config.toml
d_shared_expert = 0
router_score = "sigmoid"
init_std_router = 0.0165
tie_embeddings = true
lr = 0.0132
beta1 = 0.93
dataset = "wikipedia_en"
Below are experts of layer 4 (counted from 0) of a mixture-of-experts language model. Rows are named router (the router's row for the expert), up (a neuron's input weights, with its number) and show model dimensions 0-127. Each number is 50 + 15 x the weight over its row's rms, rounded and kept within 0 to 99.
Before each expert's rows: a language model's description of what the expert responds to. This comes from a sample of Wikipedia text that the model never trained on.

# expert 48
Mid-name letter pieces. Single letters or short pieces right after a capital in foreign names and abbreviations, as in Ulm, Turkish, Zlín, vmPFC.
router:09 64 79 30 68 63 51 23 53 35 40 12 40 14 79 57 40 32 56 59 58 60 53 64 59 44 40 47 65 29 47 62 63 45 36 58 39 39 38 51 39 37 66 39 67 52 44 64 37 34 55 66 42 57 33 38 54 49 53 61 34 59 37 70 56 73 70 46 24 37 45 45 65 33 51 58 51 68 28 42 48 80 49 40 65 35 59 79 56 35 42 45 62 38 44 40 95 57 76 55 76 59 43 41 45 18 59 57 74 43 71 62 48 56 56 34 60 25 52 68 52 51 55 54 40 51 56 57
up2:23 59 52 55 42 69 25 62 68 67 30 30 26 44 45 70 74 44 15 31 40 52 19 28 67 73 71 45 54 65 73 56 23 48 59 38 53 42 44 68 59 54 41 60 36 67 61 46 34 70 31 52 31 45 39 32 27 22 64 44 44 63 60 63 52 52 56 59 45 76 43 46 61 55 34 35 43 72 45 53 58 56 39 52 52 39 30 49 48 35 50 80 29 48 65 54 32 69 59 46 56 61 51 33 59 47 47 24 99 71 53 47 47 60 38 47 42 69 39 35 67 68 23 59 53 66 51 54
up3:56 45 56 51 59 26 38 47 57 50 31 41 44 41 76 53 52 51 36 58 44 66 35 68 90 42 54 68 33 20 53 70 42 71 28 54 61 42 53 35 38 47 33 34 41 66 52 63 51 60 69 56 42 61 39 22 32 98 42 38 19 56 51 73 30 44 60 34 44 69 39 64 79 54 22 42 44 49 57 46 33 54 97 36 40 34 45 45 51 27 33 64 54 48 64 53 65 65 56 54 29 43 42 52 36 64 59 48 45 70 57 77 56 53 46 68 26 66 44 78 49 65 57 68 39 54 65 42
up4:62 29 35 50 43 74 63 49 78 69 45 29 40 61 53 68 48 51 54 32 54 37 47 75 43 53 29 28 58 56 68 36 65 14 28 28 46 67 61 61 44 50 59 47 62 61 35 48 31 50 27 81 48 32 65 57 44 60 51 37 65 51 66 57 54 36 48 45 62 44 60 47 50 40 64 37 42 56 56 69 48 41 49 45 41 41 31 80 08 51 71 58 43 67 41 48 63 49 87 49 41 54 49 50 49 25 37 28 78 11 56 61 41 69 61 44 36 77 60 41 39 77 58 75 40 37 62 30
up5:34 36 47 28 55 70 80 34 49 33 48 34 66 56 78 70 84 33 41 67 25 26 45 50 56 42 55 55 67 60 38 53 46 29 45 61 61 35 50 36 45 58 55 12 60 58 59 36 28 55 60 60 38 54 36 28 38 60 39 78 22 34 43 72 48 48 59 60 44 54 51 52 59 59 60 38 55 48 46 39 51 56 43 51 53 40 56 76 45 47 64 58 38 64 70 46 73 60 80 66 65 88 71 49 35 38 52 69 48 26 57 32 41 18 69 81 45 20 40 71 45 59 56 65 46 40 39 57
up6:60 80 49 52 57 44 41 43 47 76 50 15 67 35 71 52 52 62 73 57 24 50 51 54 27 38 61 69 44 62 63 57 49 43 35 67 31 42 63 42 32 47 62 48 43 74 57 40 50 50 48 39 39 66 29 52 40 43 78 69 30 42 66 38 99 23 45 70 47 51 43 43 57 60 42 48 50 70 42 43 49 42 63 73 71 56 53 31 37 83 49 38 31 20 60 61 39 34 69 61 62 68 49 63 47 39 59 52 72 34 52 31 19 63 54 31 46 24 53 51 18 47 29 56 57 37 49 63
up7:39 36 68 48 47 73 50 37 43 68 28 53 64 23 74 39 63 52 45 16 59 77 41 52 35 39 65 36 61 42 19 91 64 35 22 54 42 50 58 35 55 61 44 63 51 62 78 32 51 48 48 75 73 82 33 44 54 19 40 36 43 52 26 72 49 84 45 67 38 56 43 43 69 51 43 47 46 63 68 34 55 42 49 52 61 65 39 39 28 52 26 39 69 51 43 69 50 17 70 69 56 34 57 41 40 37 53 48 77 40 56 54 35 52 34 48 45 49 34 64 49 43 41 72 45 51 60 38
up8:58 49 65 45 29 72 68 38 63 44 57 29 41 22 33 25 48 51 69 54 68 65 66 69 66 46 40 44 40 17 71 34 39 73 22 46 66 23 54 32 46 36 56 70 58 42 39 72 65 58 38 66 14 44 20 47 16 40 54 36 28 54 35 25 69 40 79 45 58 34 56 64 58 44 41 37 64 49 60 41 65 55 49 31 80 45 54 55 55 30 64 59 66 45 70 38 42 44 60 44 51 66 42 55 53 24 49 49 82 58 49 29 58 51 65 67 53 36 33 32 62 48 76 48 60 57 47 42
up9:66 38 39 36 70 69 55 43 64 58 55 25 29 52 48 68 60 51 82 45 46 59 60 39 52 32 58 82 39 67 63 59 61 63 34 67 28 54 71 55 45 44 54 55 48 49 68 46 37 25 57 34 65 32 64 27 66 44 47 69 31 44 32 60 36 40 75 67 45 73 35 23 43 35 36 68 33 42 33 36 42 60 48 34 65 63 69 51 59 44 45 45 46 57 66 63 67 42 27 54 55 78 17 09 61 32 52 39 44 39 35 67 71 39 55 46 27 30 79 64 63 49 57 35 77 33 42 61
up10:44 38 35 56 59 47 41 35 58 48 27 50 35 43 67 45 71 22 42 54 50 44 53 48 62 36 58 27 62 56 33 52 61 42 47 68 65 51 65 35 58 43 57 67 80 56 62 46 67 48 68 63 31 70 31 35 46 29 52 65 34 44 08 49 51 63 31 44 57 36 64 25 38 50 52 70 50 51 55 58 68 68 88 67 40 41 48 39 59 45 46 60 54 57 22 78 28 61 40 51 37 57 65 83 48 25 93 42 73 15 47 43 55 49 50 62 40 52 46 45 34 41 56 31 33 14 55 70
up11:15 71 48 44 43 57 49 45 52 16 56 20 57 41 63 72 42 15 49 69 62 53 48 65 65 47 45 28 52 67 41 57 57 68 51 49 41 40 50 52 79 36 42 50 78 64 45 64 44 17 44 55 45 58 67 76 40 75 35 31 67 63 42 42 58 69 61 56 74 52 13 62 29 57 43 57 24 26 52 10 40 68 44 41 41 52 51 42 45 35 45 69 48 41 36 35 62 59 79 43 57 40 55 35 52 46 60 50 58 18 70 58 62 31 42 49 47 26 48 32 46 62 64 40 58 52 64 72
up12:49 60 56 66 55 35 23 42 57 52 48 33 58 69 60 84 72 11 41 67 25 52 67 50 68 48 40 50 63 32 54 42 65 52 47 46 41 61 50 50 23 41 34 55 39 46 45 77 36 51 46 55 20 50 52 25 14 57 68 53 21 57 53 36 41 47 33 71 61 49 39 59 80 66 49 52 61 54 29 75 63 72 41 38 58 30 63 50 41 39 37 60 57 51 49 45 48 44 30 63 59 62 18 24 49 23 49 75 54 71 54 52 47 52 56 55 82 43 21 86 48 47 66 44 61 56 50 70
up13:17 46 31 40 69 39 31 42 66 39 61 41 56 30 61 54 68 41 83 66 26 37 92 23 38 38 58 41 56 38 53 45 46 52 31 30 57 37 59 52 36 61 39 32 73 50 38 52 46 31 33 64 84 36 32 46 63 56 32 48 58 57 38 34 39 40 77 56 60 41 56 60 45 58 34 17 69 59 60 46 33 63 81 49 37 60 53 37 39 52 26 56 60 30 56 65 81 58 75 68 70 52 44 40 50 29 41 53 37 44 59 44 60 43 59 33 36 53 46 66 52 55 38 40 69 65 87 42
up14:39 53 49 64 48 56 44 38 35 51 49 38 16 21 84 34 58 75 54 58 30 48 47 39 49 50 36 63 49 65 48 47 43 49 53 24 56 60 81 40 86 69 49 42 56 60 30 47 49 71 45 58 33 79 46 42 44 26 86 51 51 53 40 58 39 50 63 31 30 58 70 44 38 32 52 63 80 58 51 66 39 74 87 35 30 40 30 57 54 31 40 51 34 55 50 31 88 51 38 58 16 41 33 59 80 54 58 29 47 46 57 49 48 70 51 47 48 72 64 37 48 38 33 53 39 59 43 55
up15:19 28 75 48 59 59 55 28 26 76 61 51 38 41 60 25 53 64 49 31 31 40 54 65 48 54 64 90 35 46 64 45 53 62 88 25 56 20 58 36 61 69 56 49 74 34 60 21 41 78 65 45 50 70 37 24 68 30 60 59 62 33 50 44 38 39 53 37 41 48 46 62 42 61 47 58 44 17 45 57 66 49 83 36 27 44 54 45 31 53 50 61 47 39 72 48 71 41 54 66 61 62 51 42 41 47 63 52 50 30 61 60 49 86 55 53 46 52 71 26 35 40 41 43 52 72 51 52
up16:63 54 39 42 61 36 58 50 45 43 53 17 46 44 65 39 80 53 83 73 16 40 57 68 44 44 61 42 78 43 12 56 45 47 50 40 43 29 75 48 50 27 59 46 49 30 66 46 20 42 37 67 39 54 24 58 56 68 36 50 56 54 36 50 37 39 56 70 59 53 76 76 45 71 35 65 52 30 44 20 57 61 35 40 34 74 50 30 63 23 60 73 64 58 37 57 30 48 63 47 49 64 25 62 68 58 63 32 36 40 42 56 48 66 26 58 45 45 54 63 60 81 56 53 75 46 62 36
up17:24 68 57 44 29 85 40 00 41 54 34 39 59 49 48 49 46 50 50 47 56 43 61 58 53 22 42 57 15 48 41 63 64 28 37 52 40 63 64 82 44 57 54 42 41 56 18 48 37 28 37 88 60 60 45 32 49 44 62 65 47 63 32 67 61 60 67 81 43 49 44 35 44 44 29 63 56 45 68 28 52 49 49 37 62 42 70 58 63 52 51 42 40 46 43 40 65 68 62 45 59 50 68 68 45 46 30 75 51 26 70 68 55 60 76 58 35 37 52 62 83 42 49 35 36 67 39 53
up18:21 40 41 44 43 54 39 47 46 33 21 48 43 36 70 21 58 44 37 60 13 57 79 40 73 51 85 34 64 27 50 63 58 44 36 60 36 67 63 57 67 65 55 45 61 49 24 25 39 41 27 67 55 59 51 38 47 45 33 53 50 46 61 36 27 68 68 37 49 49 47 40 63 78 69 33 54 71 44 64 76 99 40 56 73 25 52 29 47 60 47 50 53 66 57 61 81 56 64 66 64 66 59 45 48 43 65 59 35 51 39 60 39 59 63 32 35 26 59 52 53 42 52 38 59 59 41 50

# expert 62
Blank lines before headings. Double line breaks and opening equals signs that start a new section or list heading, e.g. before ==History==, Doubles, See also.
router:43 48 48 29 55 74 45 42 33 46 59 42 58 28 49 56 25 25 60 53 58 22 67 58 53 51 52 32 36 48 26 31 52 42 15 37 61 51 55 53 45 39 71 37 57 76 35 73 62 67 51 79 69 66 14 31 50 51 74 53 41 61 54 52 41 49 37 56 38 47 46 53 41 68 48 68 34 17 34 58 74 79 45 34 46 29 49 50 43 52 50 81 40 21 63 35 58 44 53 57 48 73 54 49 38 58 69 40 51 36 53 66 53 73 32 34 63 55 58 67 25 56 55 78 50 45 94 64
up2:58 60 73 36 47 51 80 56 59 48 44 71 37 64 74 45 57 57 37 43 24 46 36 50 25 60 51 49 38 35 65 48 65 58 21 58 56 64 96 70 45 18 55 39 60 60 33 53 32 94 61 34 57 63 28 45 54 51 48 61 51 67 36 46 69 37 35 48 35 39 32 25 82 34 19 37 56 52 49 52 51 62 50 40 42 65 46 50 46 18 68 39 52 41 44 80 36 70 50 33 53 49 48 47 50 52 55 57 80 29 32 48 46 44 54 37 60 64 50 46 34 39 75 59 37 62 67 20
up3:31 26 53 44 56 37 44 28 35 53 60 39 41 48 42 53 64 37 71 87 51 28 47 20 18 40 40 47 34 63 79 38 70 55 53 50 57 59 61 69 47 48 51 57 27 60 57 59 59 74 75 65 56 44 38 46 48 57 48 52 46 33 17 40 59 33 25 73 48 78 35 37 73 56 68 68 46 43 45 41 28 52 51 16 34 60 46 33 52 63 80 41 49 69 42 28 27 74 62 85 59 74 30 39 32 46 58 47 52 35 50 47 50 59 54 85 44 63 50 70 60 59 54 36 48 46 50 48
up4:51 41 62 50 36 27 41 49 41 33 62 70 38 21 42 73 34 41 46 26 49 59 70 49 54 44 34 45 65 66 58 67 31 30 33 71 55 34 39 26 30 72 63 45 58 47 67 26 48 50 52 51 35 80 33 35 39 51 52 22 64 67 43 38 66 48 67 61 44 49 44 62 59 50 52 59 51 32 29 47 67 55 56 83 45 22 78 51 44 66 30 71 47 66 21 49 72 21 57 76 45 26 39 34 65 50 67 43 59 31 53 23 47 73 30 49 38 42 62 62 36 72 65 62 50 56 73 52
up5:30 62 41 59 54 36 55 06 73 61 88 66 67 52 45 52 52 22 38 34 60 73 50 32 82 39 49 36 66 41 61 34 33 52 30 69 35 58 32 77 53 85 37 61 26 48 30 50 31 55 44 53 46 65 55 42 55 43 49 57 70 32 55 58 55 34 69 51 59 54 38 40 42 50 62 40 38 54 32 44 84 54 49 31 66 26 54 48 58 51 56 42 27 53 57 53 50 39 75 65 57 37 42 58 49 57 76 32 38 47 52 94 51 36 11 59 63 31 48 35 59 59 52 43 46 37 49 54
up6:42 74 68 90 66 40 38 43 36 67 76 55 42 27 74 47 69 32 41 47 42 26 49 44 51 28 70 52 64 20 42 31 50 64 34 80 37 79 61 29 61 53 56 58 28 58 47 51 60 41 46 51 41 23 33 52 54 56 21 61 43 61 54 65 67 74 43 45 55 33 28 35 51 43 80 74 38 52 37 19 50 52 53 42 32 55 55 56 54 60 50 69 59 28 31 40 27 46 56 53 27 68 56 61 61 44 57 17 61 56 63 64 57 43 64 42 55 44 72 30 25 61 50 34 70 50 43 62
up7:34 31 37 31 60 73 16 41 33 30 55 28 17 43 61 37 53 72 56 71 66 53 74 70 60 51 34 37 52 46 60 73 61 49 37 40 45 82 40 65 58 40 74 71 34 46 30 56 45 63 42 31 47 56 58 61 51 65 51 52 49 51 45 29 37 84 43 48 48 36 60 61 42 31 29 41 71 60 52 56 62 51 34 39 73 68 74 59 56 80 48 68 41 60 15 24 66 46 55 57 65 54 54 36 45 39 58 51 40 38 45 67 19 31 63 70 33 62 68 36 52 38 22 35 34 56 53 49
up8:47 36 36 53 32 43 39 21 38 52 60 26 62 75 41 69 40 49 28 31 69 73 65 57 27 62 35 48 44 66 32 45 47 37 60 52 61 48 53 54 69 60 52 60 49 77 73 44 38 73 52 74 92 44 70 68 41 54 49 50 67 36 49 58 35 53 37 26 59 29 36 54 43 65 39 48 36 55 69 73 44 54 55 44 50 66 25 60 54 28 62 21 74 38 57 40 57 49 50 62 52 52 77 80 58 41 72 46 38 30 42 43 29 47 31 32 24 68 70 62 39 53 42 22 62 47 34 24
up9:54 67 65 57 47 52 76 64 46 09 39 49 44 40 57 43 50 58 77 73 38 26 43 26 46 63 51 37 61 45 48 39 36 60 79 50 58 44 22 82 45 59 54 38 54 57 63 50 65 61 13 30 50 58 58 80 45 47 46 50 31 27 64 58 60 39 53 36 45 46 29 61 57 73 40 62 64 60 65 68 40 72 36 68 33 38 44 71 63 58 68 66 24 50 34 60 62 29 28 87 59 40 44 42 37 31 45 58 46 21 57 65 25 40 68 22 43 43 57 49 62 49 29 41 47 48 49 69
up10:32 37 69 53 48 18 53 50 62 81 61 62 52 48 40 42 38 73 52 71 49 60 41 52 25 14 48 36 62 55 78 54 58 35 48 22 35 65 53 45 65 65 50 60 55 33 71 68 53 57 59 37 53 57 50 19 31 51 41 32 45 48 29 73 68 33 62 33 60 25 27 52 52 59 71 35 57 70 59 35 53 56 25 64 37 30 27 42 37 71 22 34 38 50 34 42 39 76 25 43 69 58 77 43 68 58 58 42 63 69 49 35 69 16 60 50 58 55 45 49 33 43 32 57 65 42 62 55
up11:68 29 27 38 79 35 62 32 41 70 59 28 44 33 61 88 63 51 48 51 45 69 42 26 59 52 47 70 50 63 48 51 41 52 45 51 50 35 40 52 25 36 48 45 55 42 29 64 56 61 40 42 62 54 20 26 40 95 66 50 33 54 58 40 37 40 57 47 68 46 18 39 48 77 49 68 65 76 46 66 34 34 32 64 52 49 18 57 53 41 64 66 49 40 65 40 48 84 41 52 48 58 42 56 53 55 61 50 27 62 49 30 45 54 64 57 70 31 64 56 31 77 57 73 49 67 41 20
up12:71 66 42 63 55 53 39 37 44 34 66 41 67 41 35 76 36 49 38 32 33 51 53 76 39 48 49 36 48 60 59 45 39 23 32 32 52 45 29 46 58 33 35 41 63 72 59 77 60 54 66 26 42 33 73 58 45 43 69 59 39 63 55 05 43 50 31 53 51 28 69 48 54 59 55 36 69 69 44 51 79 45 28 20 42 61 66 42 65 33 49 54 72 46 60 43 42 64 44 22 54 37 35 51 56 55 65 78 28 24 81 50 72 24 48 74 63 37 44 63 77 50 41 44 63 40 37 66
up13:44 32 61 56 58 50 14 45 61 45 57 54 37 77 41 35 35 52 54 44 63 53 43 58 23 52 27 40 68 62 28 48 45 63 60 48 70 28 58 35 53 48 53 66 30 43 37 51 54 39 65 18 53 71 40 45 50 35 59 49 64 68 38 51 46 29 45 49 50 50 38 64 59 46 99 24 36 27 49 66 47 64 41 40 67 40 64 56 27 32 54 58 50 50 56 58 77 45 73 59 58 25 52 59 45 69 52 58 61 48 33 78 28 42 66 58 36 68 51 63 34 38 28 40 32 73 86 71
up14:42 68 40 62 79 69 53 52 15 37 43 52 43 47 55 81 23 62 62 55 49 44 44 47 59 46 47 40 37 55 36 35 55 68 62 44 45 59 53 45 53 46 75 51 55 55 70 34 44 41 66 78 58 38 35 43 54 51 72 61 54 70 52 52 62 69 34 34 19 57 26 20 52 55 35 63 28 53 37 83 30 53 22 53 56 33 75 32 62 71 63 56 78 36 35 38 32 60 58 71 36 46 59 24 50 46 43 48 68 35 47 48 29 41 41 63 54 76 81 19 50 33 53 40 49 84 47 44
up15:59 67 54 37 46 61 45 58 55 62 37 69 65 33 58 36 54 60 53 29 51 12 53 61 62 30 67 67 67 57 42 58 40 57 50 57 59 79 62 47 55 38 47 54 50 53 65 50 72 77 41 53 49 51 21 55 80 49 51 66 41 15 33 58 30 40 46 38 31 36 31 48 23 40 48 51 45 62 52 66 44 47 32 27 35 42 37 58 53 67 63 82 62 53 44 50 56 48 64 57 57 70 82 26 51 79 94 23 54 52 31 77 28 32 44 44 62 68 45 51 65 35 45 61 45 18 41 58
up16:38 51 39 36 41 37 24 32 44 56 70 67 71 38 65 61 29 76 37 44 58 62 67 56 76 27 50 78 60 46 30 76 63 26 38 42 41 67 41 72 56 68 46 35 00 60 47 27 35 63 26 56 58 30 47 61 51 47 58 79 55 56 41 34 88 41 36 41 40 54 59 42 57 67 61 55 49 28 56 49 72 81 46 37 35 49 40 70 44 60 22 42 70 52 58 40 47 31 45 61 43 65 56 39 52 44 58 46 30 62 70 53 40 58 50 55 45 62 10 35 48 45 65 50 57 59 47 45
up17:34 56 73 57 33 49 31 41 30 43 59 48 58 74 71 56 42 28 43 55 45 62 50 40 54 47 60 37 49 58 35 40 51 59 29 65 75 40 29 61 59 46 49 48 51 57 48 79 73 26 37 42 37 48 50 46 19 37 73 46 22 82 94 53 58 11 51 40 70 37 50 31 52 40 45 31 40 49 36 46 61 63 24 34 76 73 63 51 42 09 65 44 73 48 35 40 50 53 49 17 53 56 52 41 45 35 73 51 51 70 57 69 68 48 40 60 44 66 56 29 72 52 59 62 39 47 61 58
up18:32 58 33 67 35 50 27 62 35 50 27 44 68 68 55 37 45 78 63 40 52 72 41 43 50 40 51 42 56 66 47 65 56 40 37 36 49 42 49 48 56 57 37 61 43 66 44 30 53 17 52 70 51 49 18 48 54 53 24 61 45 50 40 63 47 59 74 41 57 70 93 69 53 38 55 58 12 53 41 38 60 47 50 55 72 38 35 45 68 37 52 73 48 20 58 55 46 76 50 46 46 47 43 67 35 99 20 49 35 37 19 31 60 48 46 55 76 54 32 50 73 54 48 60 54 54 57 78

# expert 12
Arabic/exotic name syllables. Vowel-rich middle syllables of foreign names and places after first pieces like Sa, Al, Az: Sa-ia-i, Az-ee-z, Ka-arma.
router:21 67 82 44 36 47 34 53 54 55 50 31 56 37 80 61 56 34 61 49 46 33 57 59 55 41 60 44 28 32 42 54 38 58 35 55 37 47 39 47 41 40 57 72 49 51 19 74 56 32 56 53 40 54 45 34 69 62 58 47 50 57 27 46 42 67 60 46 59 48 35 52 51 35 54 41 56 49 53 72 45 81 61 33 42 37 63 77 62 48 23 54 72 32 41 32 48 21 61 63 77 68 41 40 46 54 43 50 99 57 88 38 24 42 31 13 54 69 58 49 48 82 70 59 36 39 53 48
up2:00 71 47 61 38 54 40 47 50 55 73 49 52 39 56 55 45 70 52 68 23 20 57 47 66 15 51 53 51 64 45 34 23 59 34 41 36 33 55 44 63 58 65 38 55 23 78 50 67 48 51 77 56 84 33 62 78 57 53 49 59 53 49 38 55 55 50 53 76 48 38 58 53 63 40 40 50 40 31 42 65 49 37 79 46 32 41 60 37 68 56 74 52 31 38 27 41 41 34 70 43 56 49 41 42 89 40 65 45 60 43 35 56 36 58 57 50 33 30 53 41 56 55 57 69 27 79 29
up3:23 70 62 46 58 27 54 79 63 53 72 10 49 56 67 69 46 54 35 66 29 35 64 51 46 42 78 51 51 48 25 36 49 69 29 32 34 68 45 64 48 56 59 47 47 63 32 59 66 21 49 75 57 60 40 54 61 55 39 42 43 61 73 41 11 54 34 46 33 67 66 50 29 49 64 46 41 50 59 52 54 72 66 57 53 49 39 50 50 38 47 46 78 26 18 48 75 29 59 57 57 76 48 45 46 68 17 43 69 55 55 54 34 30 63 23 41 51 50 67 63 50 51 48 48 40 20 70
up4:54 45 29 20 08 44 61 60 63 18 35 46 67 62 70 59 66 41 38 39 37 77 47 64 68 75 52 63 35 09 61 43 65 51 17 63 48 66 42 55 49 35 59 37 66 56 67 57 49 63 42 64 48 36 47 33 51 54 35 55 69 19 54 72 41 37 54 47 48 37 41 55 38 42 57 61 54 37 36 58 34 78 70 63 44 69 58 49 79 25 43 47 51 31 47 51 52 47 62 66 36 60 45 66 45 75 21 60 70 51 53 45 51 34 50 36 43 49 33 64 75 44 40 63 75 51 46 14
up5:55 46 67 49 46 43 63 58 63 48 72 47 38 40 41 66 79 24 29 44 58 38 41 49 66 23 73 55 58 42 16 30 46 94 77 60 49 28 49 47 41 52 57 60 39 59 34 60 46 31 51 35 60 68 45 46 43 67 49 63 80 63 54 66 46 56 66 43 68 45 48 58 31 34 34 24 63 48 33 52 43 52 38 11 48 28 54 53 43 49 33 52 52 38 35 71 56 41 18 73 53 76 47 17 42 55 51 57 50 57 77 62 64 64 81 31 64 50 52 35 49 57 67 45 44 13 58 44
up6:61 76 33 48 32 27 30 66 38 46 61 44 37 26 59 50 73 36 66 75 29 47 55 35 34 35 29 45 44 49 46 65 75 71 14 31 59 49 45 62 27 46 28 54 65 28 46 55 37 63 56 54 62 61 52 58 42 52 13 43 43 51 65 26 49 42 54 62 74 60 39 29 49 41 47 34 57 56 31 38 35 55 80 38 59 32 44 62 69 54 53 47 48 53 56 28 53 71 65 29 62 44 78 47 61 40 57 46 80 36 83 30 45 62 70 50 56 53 43 40 86 69 60 45 26 64 46 38
up7:39 49 29 34 37 81 59 43 55 39 71 60 39 85 40 47 67 62 73 23 74 44 55 59 42 38 51 77 65 31 44 52 35 63 31 59 55 68 22 29 45 52 59 69 54 31 63 53 71 66 53 48 59 30 50 29 39 51 57 58 54 64 60 55 47 52 70 69 77 62 42 54 66 33 27 26 55 26 28 37 52 44 59 00 52 45 23 51 41 13 41 52 73 47 45 36 75 46 48 54 55 69 37 64 42 60 63 49 43 37 60 61 44 50 76 53 45 61 30 58 61 31 35 44 51 54 32 58
up8:51 19 61 36 56 61 39 44 67 42 57 18 61 62 64 40 25 61 55 49 54 44 48 24 69 37 49 17 59 20 60 60 62 63 62 64 42 53 32 57 51 76 56 51 19 43 55 53 49 55 44 53 34 58 50 65 48 67 62 60 51 41 81 55 55 44 65 41 58 64 68 39 55 77 53 41 75 49 34 46 48 61 32 33 57 64 45 33 45 23 46 63 68 57 63 44 26 59 60 76 35 66 69 44 55 04 35 32 42 37 65 29 62 51 32 40 71 85 48 49 28 42 47 71 23 43 64 37
up9:50 81 26 42 49 27 13 53 56 37 43 40 52 29 38 55 64 31 49 63 53 33 58 48 46 23 49 37 49 59 47 61 31 32 35 58 49 48 63 75 67 53 38 72 70 84 65 82 48 69 59 73 50 54 56 28 55 72 71 49 71 32 33 39 38 20 51 57 26 60 46 45 57 62 63 51 36 43 66 53 75 60 21 33 43 55 65 38 49 66 38 51 67 58 61 57 64 39 49 67 47 17 57 57 60 51 62 57 32 35 53 53 29 52 32 41 39 36 51 35 64 33 71 82 57 28 50 74
up10:38 69 50 45 50 41 85 24 27 41 76 41 72 58 38 40 47 54 48 40 38 68 54 26 21 59 57 43 61 48 50 54 33 13 55 43 58 56 60 53 54 46 22 70 49 60 66 40 61 68 38 36 73 51 39 42 75 37 74 38 56 68 32 46 78 58 55 32 75 49 46 72 52 49 56 40 61 45 58 57 32 72 31 46 55 49 48 55 64 61 59 24 42 31 81 29 40 12 34 49 61 39 41 18 53 30 56 57 64 53 51 33 41 57 48 33 48 41 54 57 83 49 79 66 63 38 31 59
up11:13 48 40 52 50 38 60 36 72 28 51 59 50 45 75 48 67 48 56 47 41 35 69 40 77 56 37 48 82 27 38 62 53 26 42 46 21 60 21 57 53 44 51 56 54 58 38 65 52 59 65 39 35 45 47 28 35 53 55 56 74 60 52 51 42 55 55 59 80 81 73 44 37 58 57 49 64 49 26 31 99 52 42 52 26 52 43 42 36 60 45 76 70 79 63 59 36 61 61 62 70 37 30 30 28 54 27 57 50 43 23 42 39 54 37 44 54 32 48 34 32 57 60 49 71 54 76 55
up12:53 55 60 29 64 63 23 20 51 78 42 45 66 30 59 52 54 47 71 61 67 75 62 28 48 52 61 72 65 50 47 64 48 39 65 57 49 37 27 52 29 51 48 36 37 68 68 39 61 53 29 57 43 31 45 73 66 70 42 68 69 49 53 50 46 42 29 60 57 69 40 61 52 39 49 39 48 67 29 50 27 70 40 53 44 41 46 86 69 28 39 33 81 41 49 11 36 47 59 63 69 47 63 31 52 34 56 28 53 48 55 54 21 34 29 39 60 56 32 44 22 91 58 46 66 42 48 55
up13:19 37 50 37 63 53 35 59 45 73 46 43 38 37 38 47 37 50 71 46 82 56 42 53 58 33 37 16 58 20 40 48 48 47 32 32 40 68 57 54 57 26 44 66 58 30 77 67 38 62 28 65 65 40 65 25 52 48 68 37 77 34 57 44 54 77 66 69 34 41 63 45 75 66 41 40 47 61 62 46 65 61 62 65 72 68 66 63 36 77 18 54 55 41 52 23 37 35 68 80 45 57 64 38 47 34 64 49 58 54 57 26 34 75 32 47 45 64 36 36 48 49 48 26 47 46 71 39
up14:69 38 48 49 38 62 45 47 59 59 39 42 66 44 81 71 58 59 46 33 46 52 62 50 36 48 81 40 40 29 25 73 47 51 56 51 45 40 32 15 54 69 40 49 63 54 41 31 36 25 46 48 29 60 60 24 58 62 39 54 62 24 41 45 38 53 55 78 54 48 34 71 57 49 50 24 52 34 75 54 53 82 73 71 29 48 67 56 55 46 31 65 53 52 31 73 69 55 55 52 50 42 11 37 61 40 75 46 28 62 48 40 63 31 41 19 60 59 55 63 54 67 72 70 36 51 87 39
up15:39 57 55 34 37 52 28 40 59 42 44 24 39 60 81 30 28 74 39 37 23 61 44 76 48 60 66 50 37 63 39 61 35 47 36 68 43 58 64 52 40 68 69 52 53 24 43 27 68 37 58 73 58 09 55 49 76 80 36 33 48 60 49 51 69 48 35 55 44 67 46 55 64 33 62 63 53 74 37 37 57 47 22 46 53 39 68 52 85 34 45 49 74 67 56 57 61 30 84 60 47 59 65 51 59 40 42 58 59 59 54 18 36 64 25 33 54 44 46 35 51 69 55 36 56 21 49 61
up16:56 44 68 77 52 76 32 27 46 62 67 48 58 58 79 17 47 54 43 40 37 52 30 55 70 33 24 28 40 37 55 16 57 59 48 44 68 47 80 72 33 59 42 52 40 28 38 49 62 32 29 59 57 49 74 46 46 62 46 24 36 32 41 61 34 68 53 45 61 59 44 55 64 28 82 41 30 51 33 45 51 41 25 41 37 34 24 35 71 48 54 85 44 75 51 20 42 46 61 50 55 71 56 70 74 72 51 58 64 37 60 46 35 47 66 53 48 47 74 44 61 60 37 65 63 48 57 55
up17:14 51 56 61 26 13 62 58 32 53 73 36 55 52 63 52 46 43 47 56 39 33 45 67 45 47 42 26 78 58 44 72 47 50 51 56 67 42 43 61 36 53 41 57 52 56 44 34 37 55 40 52 43 23 41 21 99 55 35 70 27 64 46 59 29 37 54 52 62 57 68 65 43 52 66 36 66 53 44 51 35 32 57 56 60 33 32 28 63 38 44 73 44 38 57 51 55 88 48 65 26 27 65 42 52 55 49 81 65 25 34 44 50 52 78 66 71 63 35 58 31 65 79 52 41 47 50 58
up18:56 56 71 38 38 47 38 49 54 46 52 59 55 43 50 47 23 31 68 41 58 31 56 36 35 56 44 73 48 70 40 63 45 48 52 68 43 45 60 33 53 40 58 50 74 33 52 54 31 31 30 73 19 66 40 43 37 62 76 77 53 78 35 75 62 40 35 45 62 70 70 59 54 52 52 28 42 48 47 35 58 78 69 52 52 64 57 75 47 46 60 56 74 69 35 29 32 55 35 38 27 54 18 54 37 26 53 29 79 37 26 54 50 73 32 63 34 57 28 62 25 65 39 24 51 38 36 72